config.toml
hidden_act = "gelu"
router_score = "softmax"
train_tokens = 569200000
Below are experts of layer 8 (counted from 0) of a mixture-of-experts language model. Rows are named router (the router's row for the expert), up (a neuron's input weights, with its number), down (a neuron's output weights, with its number) and show model dimensions 0-127. Each number is 50 + 15 x the weight over its row's rms, rounded and kept within 0 to 99.
Before each expert's rows: a language model's description of what the expert responds to; "mostly gets" lists some tokens that are sent to it at least half of the time. This comes from a sample of Wikipedia text that the model never trained on.

# expert 23
It responds to: Mid-word consonant fragments. Short mid-word pieces following an initial consonant, like b-ond-age, f-itt-ings, emb-edd-ed, gam-ep-lay; also some table pipes.
mostly gets: "ap", "edd", "ond", " Kitt", "itt", "ryst"
router:63 48 62 63 42 54 55 80 24 33 72 53 44 45 38 55 57 73 10 66 59 59 48 30 13 48 54 58 56 60 57 78 32 42 03 48 45 49 52 51 44 39 65 66 37 52 77 47 54 54 57 56 56 36 80 41 81 34 20 58 54 41 49 64 66 47 48 48 56 74 57 74 67 33 58 53 53 52 58 74 42 42 35 64 35 40 60 57 62 39 16 79 47 45 66 48 66 44 21 74 54 65 63 29 30 63 56 43 39 59 63 29 32 44 32 38 31 60 50 44 48 62 43 51 41 66 51 53
up1:55 52 47 40 72 56 56 29 86 67 31 69 34 62 26 57 61 54 74 42 44 64 56 60 39 52 40 51 42 43 29 35 71 54 63 35 48 16 32 58 50 96 23 29 65 44 48 52 29 58 50 42 67 36 39 53 37 57 57 30 47 47 30 32 33 35 70 52 64 83 60 48 76 38 57 29 62 59 31 32 75 52 39 57 71 52 44 58 37 62 71 47 32 80 42 42 44 53 56 30 73 64 61 40 45 68 46 57 32 65 38 47 75 55 35 47 60 69 66 27 50 46 72 52 69 53 49 57
down1:59 49 60 81 45 42 28 67 44 31 41 59 43 47 48 25 37 42 40 72 54 65 32 43 51 33 24 50 43 50 65 51 10 44 44 40 43 54 57 50 45 57 71 64 38 44 36 55 46 62 54 47 41 52 38 37 42 75 35 37 50 54 46 60 57 60 82 36 33 31 94 43 54 66 88 62 46 62 40 57 43 57 71 77 52 48 37 46 35 60 46 16 73 41 20 60 45 11 56 78 53 47 57 46 67 65 46 37 46 48 74 45 38 43 43 70 55 32 21 57 83 42 54 55 60 60 35 53
up2:71 52 34 51 46 42 59 48 51 31 34 72 43 48 65 74 35 41 68 85 69 71 54 75 63 54 38 47 30 61 33 34 72 34 32 64 35 02 63 36 60 46 41 57 21 16 24 23 43 66 56 67 38 73 71 76 54 43 73 63 44 38 92 52 59 44 41 69 28 52 63 54 47 47 42 43 47 54 54 30 54 39 50 36 60 32 50 59 55 65 48 52 46 62 70 45 72 48 41 49 69 40 67 51 40 54 47 55 58 35 63 48 50 21 56 25 36 39 55 44 49 61 63 37 65 68 46 50
down2:46 42 60 73 26 70 44 48 41 60 62 55 25 51 43 68 23 36 57 52 36 46 81 61 42 50 40 41 54 38 72 57 90 49 38 31 23 55 22 58 44 61 45 59 55 53 23 46 13 36 45 31 52 32 61 79 56 23 28 43 39 46 48 49 49 41 41 74 53 30 52 60 64 46 52 34 69 85 52 48 24 29 52 67 56 77 53 62 60 60 64 60 71 50 60 44 38 58 64 59 45 51 29 63 50 68 23 33 51 54 30 58 12 56 31 62 52 65 44 38 29 47 42 36 58 37 46 58
up3:72 40 66 39 35 70 53 54 71 50 58 60 67 63 42 42 32 41 58 55 61 20 31 44 33 51 47 53 41 49 40 62 50 24 54 52 32 22 71 64 66 72 52 46 59 42 42 25 69 59 49 65 33 76 35 52 41 38 44 38 34 42 48 51 54 49 39 49 38 63 72 57 38 56 50 49 37 46 64 38 43 29 45 65 53 50 53 16 55 69 30 66 69 13 72 49 43 44 88 80 49 49 39 48 42 36 88 73 31 64 52 37 37 50 60 14 87 31 53 56 57 52 51 45 49 39 20 51
down3:53 52 63 55 55 55 36 44 25 61 26 21 59 38 68 44 47 57 44 63 36 63 32 26 50 40 50 78 50 50 61 39 49 85 44 65 34 54 57 63 36 46 54 40 31 40 27 86 38 48 62 50 49 51 49 47 33 59 51 46 63 60 77 37 49 38 50 42 55 74 37 42 32 36 47 74 27 55 41 25 61 37 06 57 76 51 59 65 38 60 76 44 31 44 51 58 42 61 53 54 34 43 48 46 30 69 35 52 51 64 82 41 25 83 61 53 16 72 46 46 27 28 48 49 20 56 61 55
up4:55 43 54 62 54 22 67 54 57 38 65 79 35 54 52 29 66 42 75 55 64 33 55 32 43 56 54 46 47 49 43 53 41 42 28 42 22 36 74 46 78 32 63 53 71 47 64 52 69 60 64 49 32 62 25 50 51 56 31 22 42 65 64 63 54 25 62 33 38 18 54 21 70 89 60 34 62 70 48 53 63 44 68 35 30 46 73 46 49 42 47 34 76 54 47 32 52 50 59 45 41 46 59 67 84 40 43 34 57 53 94 48 54 37 53 49 45 53 43 60 59 60 59 22 31 79 55 61
down4:46 43 46 27 34 77 64 45 43 62 66 34 53 52 32 47 52 73 44 55 46 24 43 52 52 34 43 54 70 44 50 70 60 54 77 37 29 55 46 57 41 93 41 45 61 46 70 58 54 45 61 36 49 29 42 57 49 44 60 40 46 22 28 57 32 38 44 39 76 69 38 42 49 47 61 56 46 42 21 65 60 27 66 70 40 27 53 66 41 10 68 61 59 45 43 37 40 87 52 41 33 29 47 24 76 41 39 51 85 56 48 85 75 51 54 42 56 44 27 34 46 64 54 51 63 36 27 55
up5:36 74 34 33 47 36 50 23 55 39 59 57 55 63 56 66 46 58 76 57 45 58 72 59 62 42 37 55 31 70 60 56 54 77 24 75 45 71 37 42 50 37 64 52 66 46 61 49 47 62 70 69 71 35 61 46 25 71 33 39 38 50 45 38 46 49 65 59 34 51 70 31 43 45 33 62 60 42 64 28 14 41 77 89 49 54 46 33 78 63 27 58 49 58 77 58 49 65 69 40 37 60 29 62 50 36 56 25 38 34 46 67 35 44 67 47 66 40 78 56 45 17 41 26 52 40 48 65
down5:41 45 53 63 40 34 45 52 51 74 34 35 50 42 55 51 26 68 70 31 30 84 11 71 50 65 63 41 54 74 41 49 50 52 60 39 21 43 49 58 63 74 46 34 50 61 43 63 35 65 58 46 64 83 55 36 49 26 71 73 27 63 52 61 47 51 66 42 53 47 45 45 53 19 70 52 42 54 20 63 43 41 45 36 56 44 39 57 57 20 49 34 45 69 24 53 50 73 29 61 69 65 50 36 32 45 74 67 45 50 29 26 85 73 61 42 59 40 60 72 41 49 51 47 30 42 39 30
up6:54 38 34 39 65 31 67 68 40 39 55 58 75 73 58 42 58 34 57 52 47 46 67 71 45 54 15 61 52 28 64 50 27 48 30 56 39 70 29 37 71 41 50 47 72 63 57 31 45 34 43 54 46 40 32 67 29 53 43 68 60 54 40 37 94 73 48 75 53 54 73 71 41 56 73 60 58 75 46 47 60 86 67 41 37 20 42 54 59 31 37 35 64 79 38 40 30 68 58 49 44 58 49 25 89 68 47 34 48 41 49 32 41 39 39 50 54 68 53 43 51 43 47 45 39 25 57 60
down6:30 20 76 74 57 53 32 52 38 50 54 47 44 59 42 45 32 58 33 49 38 35 48 54 16 17 60 37 32 51 53 61 39 49 47 52 35 36 37 61 32 41 59 63 48 36 35 48 56 41 53 52 60 76 19 26 62 69 62 54 66 74 57 46 34 56 71 56 83 45 26 38 34 66 46 52 39 29 79 36 28 58 59 21 52 56 38 47 56 38 64 57 45 45 42 30 61 55 55 70 43 54 65 62 72 43 46 55 19 84 47 48 69 62 43 64 50 52 57 54 57 12 27 44 45 18 63 34
up7:24 34 77 73 32 42 38 48 64 59 63 39 78 80 64 42 40 43 71 71 68 33 61 32 27 59 36 57 63 59 45 48 44 57 56 40 23 45 42 46 71 34 33 46 87 65 50 53 58 66 50 67 66 43 35 68 40 68 81 68 44 70 50 56 67 29 65 13 55 70 24 82 70 62 43 58 59 35 59 67 39 37 40 50 47 49 72 39 25 55 45 47 50 38 61 52 61 48 53 52 58 55 30 60 58 39 60 57 41 43 42 47 47 42 57 73 66 12 36 70 55 51 46 22 41 44 48 37
down7:49 42 77 52 43 60 38 31 19 46 35 39 53 65 79 58 63 49 50 46 72 47 51 47 46 46 66 30 42 69 78 53 55 58 44 60 30 64 67 50 36 42 54 26 36 26 68 27 55 47 44 53 67 37 59 47 45 48 27 38 36 37 58 32 37 82 65 73 49 67 55 72 28 55 57 30 42 48 42 42 37 26 74 52 46 74 53 21 66 30 57 71 44 46 66 74 14 17 42 58 66 50 41 46 48 41 78 52 59 30 55 57 26 45 54 39 63 56 42 24 30 45 53 43 70 82 62 53
up8:50 69 48 27 43 50 39 41 49 53 51 59 51 50 55 46 40 25 59 85 57 54 57 49 25 45 58 52 69 67 27 41 56 59 31 27 34 79 52 55 69 26 59 46 58 52 50 52 81 11 52 54 48 62 57 33 69 40 35 53 71 52 59 75 67 77 50 69 46 48 55 64 73 51 57 76 56 27 29 14 58 66 45 42 48 85 47 48 46 55 36 59 60 48 57 44 35 46 46 50 51 47 54 44 45 52 42 19 33 48 80 15 47 53 38 62 29 41 50 77 48 25 54 20 75 72 49 46
down8:23 45 58 59 80 49 43 56 37 51 54 53 45 53 45 42 68 19 43 84 65 43 33 35 37 33 47 73 47 41 43 76 65 44 59 57 26 64 72 71 30 67 47 39 38 44 47 66 30 47 43 44 42 51 14 29 33 48 53 30 52 67 66 41 44 71 62 62 44 78 44 59 53 34 55 49 32 45 53 75 66 63 49 70 58 50 43 33 64 43 71 56 62 45 66 89 32 12 42 38 45 52 47 30 29 33 35 28 34 41 43 45 41 59 34 65 60 49 64 27 49 74 56 48 38 35 23 57
up9:25 42 66 33 55 33 60 74 76 63 37 78 23 63 36 47 45 23 28 49 74 68 70 74 53 62 53 66 38 50 46 67 53 69 51 60 27 41 15 63 38 73 48 35 47 41 61 47 23 50 61 50 49 44 36 48 54 66 64 43 56 24 49 48 45 65 76 59 53 33 73 23 51 45 35 73 45 38 59 57 69 58 49 63 46 68 66 67 60 41 51 18 35 27 42 51 44 43 62 65 50 34 43 41 55 80 65 52 72 27 62 60 74 66 56 47 69 42 54 53 48 31 59 42 18 57 46 30
down9:47 66 21 65 50 46 21 59 18 57 32 45 62 60 19 60 33 63 50 34 35 55 54 49 28 46 67 46 14 58 38 53 31 32 57 21 55 70 45 54 65 45 33 72 36 20 70 56 50 48 57 54 36 27 54 31 52 49 38 24 62 50 57 62 73 54 46 43 63 45 51 33 57 46 56 45 52 47 55 36 83 69 47 48 30 36 34 30 33 54 49 58 50 50 52 53 67 42 81 88 47 34 53 41 43 57 38 56 84 38 49 73 45 24 56 50 54 77 31 38 58 54 49 34 42 51 28 82
up10:37 36 56 64 53 42 70 55 58 49 39 51 56 52 76 43 51 41 56 35 27 56 60 54 22 35 33 63 74 43 47 64 57 37 52 53 25 40 58 34 49 28 57 48 50 76 40 25 84 49 56 31 71 39 43 42 28 58 51 57 61 38 94 59 51 48 75 40 42 74 28 33 73 82 51 54 48 68 66 55 50 55 65 49 58 88 49 54 29 60 25 31 77 23 40 59 21 56 60 44 44 57 29 54 50 47 34 27 66 66 48 61 47 51 62 56 43 67 42 41 67 41 17 51 65 58 68 35
down10:25 23 65 71 55 37 55 59 34 34 59 37 47 39 34 49 54 62 63 42 50 37 57 46 70 23 45 57 40 72 36 34 68 56 78 65 34 44 63 24 54 33 60 32 66 42 59 74 43 49 42 33 46 31 56 73 64 66 61 36 61 48 44 65 38 48 53 64 85 54 63 52 65 49 52 40 53 52 52 42 58 28 26 64 39 37 55 46 39 52 79 51 53 56 55 17 34 28 79 56 44 63 65 49 54 76 65 50 69 63 54 59 35 15 69 23 15 50 42 46 42 69 67 79 79 50 55 47
up11:48 49 34 46 50 71 49 55 50 46 65 41 23 39 70 18 43 53 73 39 75 44 39 35 40 51 65 48 30 15 29 62 48 46 52 60 20 83 55 34 63 53 45 69 60 16 48 54 63 49 33 69 65 58 78 68 56 63 64 51 44 57 19 45 50 64 68 64 61 73 48 71 51 33 40 47 47 26 44 61 49 38 71 52 57 26 59 65 51 49 27 52 36 28 40 59 31 31 92 47 50 47 49 40 52 47 46 68 46 57 92 65 51 65 63 56 47 36 33 46 49 51 46 42 64 42 46 82
down11:62 42 24 55 43 60 48 57 56 36 45 48 42 46 68 46 73 60 46 38 58 43 43 64 71 47 48 73 58 46 45 63 49 75 58 16 51 32 63 42 61 80 59 05 46 56 46 68 26 82 45 45 43 17 51 54 19 50 44 58 56 33 70 42 56 51 76 38 48 36 49 71 54 40 35 34 46 41 38 57 66 48 75 57 61 72 59 69 64 37 36 58 72 33 44 43 33 59 57 33 62 48 59 49 42 47 69 78 71 67 45 21 42 44 40 33 31 83 61 43 52 49 17 37 55 46 70 26
up12:35 19 50 62 51 47 37 52 70 45 68 42 49 46 73 44 51 81 52 63 56 40 47 66 62 23 67 89 42 53 50 55 54 43 46 52 52 44 49 32 46 62 71 44 18 74 17 71 54 37 30 67 34 56 57 51 65 37 59 35 52 38 60 39 57 62 17 60 73 51 17 43 31 50 50 21 40 76 33 71 66 65 36 73 42 52 85 57 62 72 43 60 44 41 64 19 51 61 54 37 53 34 68 48 36 43 56 37 42 30 52 47 39 44 55 60 52 34 38 29 61 50 46 34 51 51 14 51
down12:52 61 32 70 38 74 58 49 45 63 69 55 53 30 50 66 58 72 38 31 58 37 37 20 56 20 56 45 46 46 49 71 64 57 33 35 33 29 39 44 55 63 63 32 69 53 38 58 31 58 52 62 47 68 28 59 23 71 37 25 34 55 60 29 37 57 39 63 51 67 76 63 67 70 57 69 63 45 63 66 58 50 47 54 67 58 76 33 34 59 37 76 52 68 60 72 64 43 18 73 41 62 62 25 27 46 55 56 14 42 46 19 48 84 50 48 53 62 55 44 25 53 55 49 36 55 50 50
up13:51 65 70 43 26 73 79 17 56 54 42 68 45 50 62 58 34 29 58 49 80 63 42 54 18 39 31 46 75 36 34 52 57 57 45 29 32 44 66 50 51 73 46 34 40 25 57 26 68 73 63 50 59 69 55 42 41 75 34 52 50 45 61 35 66 30 56 57 53 28 77 56 53 64 63 69 57 29 24 84 35 47 52 58 30 29 45 50 52 34 65 66 52 32 34 32 20 55 37 55 61 70 33 47 37 64 39 68 54 78 41 69 77 42 57 41 66 45 59 58 51 67 49 45 43 59 50 51
down13:39 46 41 48 54 40 51 51 36 52 50 62 35 55 34 41 40 34 55 57 41 37 40 77 49 70 61 73 39 30 50 49 29 40 57 81 34 30 45 52 55 44 47 20 87 49 44 64 61 42 30 38 25 59 34 65 67 47 57 51 43 49 90 55 62 48 28 51 44 47 30 42 55 75 90 80 52 44 78 33 46 38 49 44 86 68 47 58 37 46 66 43 76 53 59 58 62 61 83 58 45 32 28 54 48 41 76 37 26 52 57 32 49 49 27 71 54 45 50 30 61 48 70 59 29 33 36 59